Weights of a small mixture-of-experts language model, trained from scratch on English Wikipedia: 640M tokens.
Below are experts of layer 3 (counted from 0) of a mixture-of-experts language model. Rows are named router (the router's row for the expert), up (a neuron's input weights, with its number) and show model dimensions 0-191. Each number is 128 + 32 x the weight over its row's rms, rounded and kept within 0 to 255. Numbers have three digits each.
Before each expert's rows: "mostly gets" lists some tokens that are sent to it at least half of the time. This comes from a sample of Wikipedia text that the model never trained on.

# expert 19
mostly gets: "if", "u", "ou", "ti", "é", "è"
router:138105078162111132107064098124143124055176148128146111124135137092160163108103154143110168075150190137174131156142138123127143087129117091157113166090111146145120095142084113122131123123140082130140084122133123107145129098159106192097158160164104130119150104140143145169158131134092162031128140096173147115126100170121069131071097127114156077113112077057096046161135108114129166128161131153095151090102169086157159130141160160165132120106152174168098092108125191101175118092061120100126141187128158096148134117182093160230125132111116129093115161074105067134204098117161183142
up0:112064120090091152147116135161087191126123140162114168164127078143104164194116120178168153120133196091126138139151133158151106142057182128139118147131150147209156157049120138103117134137131156176064155116175116098177157125106078156067125102152124121141136108171157133115136197184120147117160048136074126175159098097102158135160127144045116149118128153113105145085126116127140105112073065126114143066117094167119113166096135131105164158116072122093142106128139081137138136121140094113113114125128080128133164070175140081215155169109098144182137111098133114152148198116141143144
up1:127140101116137107099156130129061137162123157128151121102112174115108094117097108107098149197097074134089151187127137117145114168148129210122091170124146118135134156076152134133123175076111125077233081169170136136085122156161169124074178121149063154082132102095147105154154149171087131142136158140184085118172166142080068157144097123094103119154137122143188107150134137114131146112145151149117170119104115112136125024170164124149114106176116149064152099177133134174133123121156199097111141139136157109135139052136187161149166143076124182105121113184120166159148146125159155165
up2:160126118126142161131095179120136149153145152111118129176182108186124149115105069068168107161133111126096162201118107102122118131139089131112123107180107130161109136175163128150114186124137106137151156112071164157140123120105153095083135127163118132152224104134145124107148176158176143067120135139090175102149163098127069127132193157124171109103117119188118091158114117175125099093117163191132136103080094102152124066168083178094107083077169182140079122176120081203175072113139170187097186139108164133118143114153126101190174169133158123155153105159118184119109157145144142123
up3:117134118136125095130087135170169045161122064116134131105131198114106148196145166106147145086182170144104097073114177090141096187128134141140112105142145098169161154165078092163156134166116126117127121112132141108092172081153134141085130169121084120119098095125087141103113161117101154197123106165121076157167102101100107169178130166084170211146171167149157117120100034186102139176098154111153137089105099129145180105100128131062125175118156144109130159118082156153062097095115185142121125164078084106151158049165151114147160114110157131159112130121072128123136122138111103147

# expert 1
mostly gets: "these ", "Born", "original ", "These ", "several ", "various "
router:106157156053182067158185107185181179114156108193079200124129114145144130126131080150139180153117202133089096142112096153120116165111119128137190130122112075142106074172146141155126109058134136091133130163166134153193104112112120137105069130124141134091140164117131120099076110143146155087177160100145166177113070145143142084174104144134131110106209135142059125082146161139141084108113139163155135151095109219141123104115130131094138130138169128118175141106139115213135099142077086122137083104143168127107087132115121163103144113079167150137166088115179170118088160115120127136
up3:107127143119147171060101080155077109188113147100161136117081135083220136131126101141145098102161098112137138087088157125104100135128081150153121095141115128110108162079152136126130189121142091117150168099125145126137130156138122109117123132087081176219144163126153176128181074092090142132063113097115141124107101154175138184092123127139149151182014185092143110188119114136191151135075106123142112140168043122134180122107107100144153131141088138160122165118125127146106140133130146110111139127102145133085152158140070118147135152174054149117122164098130120161163105086124090227
up4:095016144142094090137101128155067104192121134126105119157103121114142101138124084135067130204144175085087236099117118149147146141147106183149163138145118168151092125095161202118167175075160160101171070114136135134165086121131155149136121137074126134126136157132108163176171188157090134141114099125192156135156123118099105070127164151116134150115078136115135128163167121104127165101095118091134063150134110144051132115111080059129153153118122147183119114146098111132097149159154186097133095146164112191135128085119153127124159136119159082118145096135215127113143108121145147148
up5:145131132139211147094100127201124102095172082175092132109120155169127123164143096153167137062156160161113121127171129118092177164086119186138135124083199158096101161071127129127117142131148172118110077106084167128168161156122134129052091109134198144145095126134094184135106162112137100149167200121127133133147080116116159150137101095125112186151135169183074125124073117115123154104181098132081089077125177197130146152154109149166162064144138160143163136119151126135107135120083094147126093143164134157126121042101074138121113132086105164160143111092099126112128119051073105147
up6:121122168131121150081155132165112117169201111096110181125131110148116181147168127150112069104108078112118099105220121112118114096132112205119153111123078114119138100137118129089102130143179192170160116111154127061174147139087158148136144125103100149163158127117147098138171182151076115185151109144122181204112168102156155150106151129150175127168178180161093092170110164100118193118111140127207149110152174103102144067096162127121122186120143112122086160170167146131113109190178124149098049139145127174147172091100116130137159177131122168164138123102158156151144112092081107164

# expert 52
mostly gets: "ip", "č", "ol", "od", "ov", "av"
router:116131082108107150094064126098121131126146139175164104110106155129204176112062138154073125130109091117135116128122187120163126159165132129078105179096117090121189132102091062105118130216133147094177079049083125138117173121134113086091135202154140167134099100129133085179171105098078084084153145078151128114199143124123056130099164107160154125095106129158128102195104145094127098114111174159127177106174154156064155128137143102136140079138123107089082171119128157130110103133116132101137148133150085106125084147152109132219133151083113151150127103140132095095177178105113123113
up1:151178166108126134122140170152090118170107087179120124143139151102126111178119124174114134151154167125161150129135100145155083079132142118151111137181180101087073176109129167128062138187187114168148157140132152087137136190176118069137163150129128169121159156151156137130165096117132093140134162128109177113127139104149118109134129155111111111134180081086231110090161143082110148154110173128138092145168126148079116159113170106137161119104115124109195082158155099120065116123145126092125143161105138174165089135094111107066058134096194154148124124122186154160158026088139189188
up2:061112120140085183121090104121127125111153177050151210044156153157132110134116124106128117123137136116125138182118156131146174118123127153061159117078108135132149195136161117144118229160158122099131071203192116137149090146057174147181101165135080122173130190149149079118135154138151139099145121163122132087108192091118085130130141130159147128102140159093082088128120126150183122112198126143069088130125128107171154070188139173168173160185144113155118141169152104147164142100128133073122100121156117090136173115144133102156091144086092121104119146096114141112142126122135104086
up3:140138119093224089126144211150139175127137085120088138127120062103148114153141139160092161090117069092115121126119127167098145135155145083125176168099123127105074121167148149157123162078164123146081169120179180097078081106116165097117156191154160132160087112094160198143154120157139107105131157086144150160111089087173214098130076112094132155164128134115113121145125107135142174128089161163145117112143104139101093099069140171152140155113138119207158078174143185125121149187087096122170132069064132106119142107187094101058155139127098179102132131107129116117118152103136129158
up4:092109110114107201072137115149102107086102116085107137170109173093163125124146146181098119077132180130139080174120114159172141163180081127094151117099112143158124207042153090101095171060128098094092126151171123109146151143071130109147141112129168148146071103151114129151089139172186132128142110113093124107160130150189081183134128097142073147129174145129103115128190127126080115088109064055084147109121112135143178141096132084150083173158144063115144105111117112123106108136148125116127143150065091103105219134124133134205083085126134126114160167161109105144157143142082127142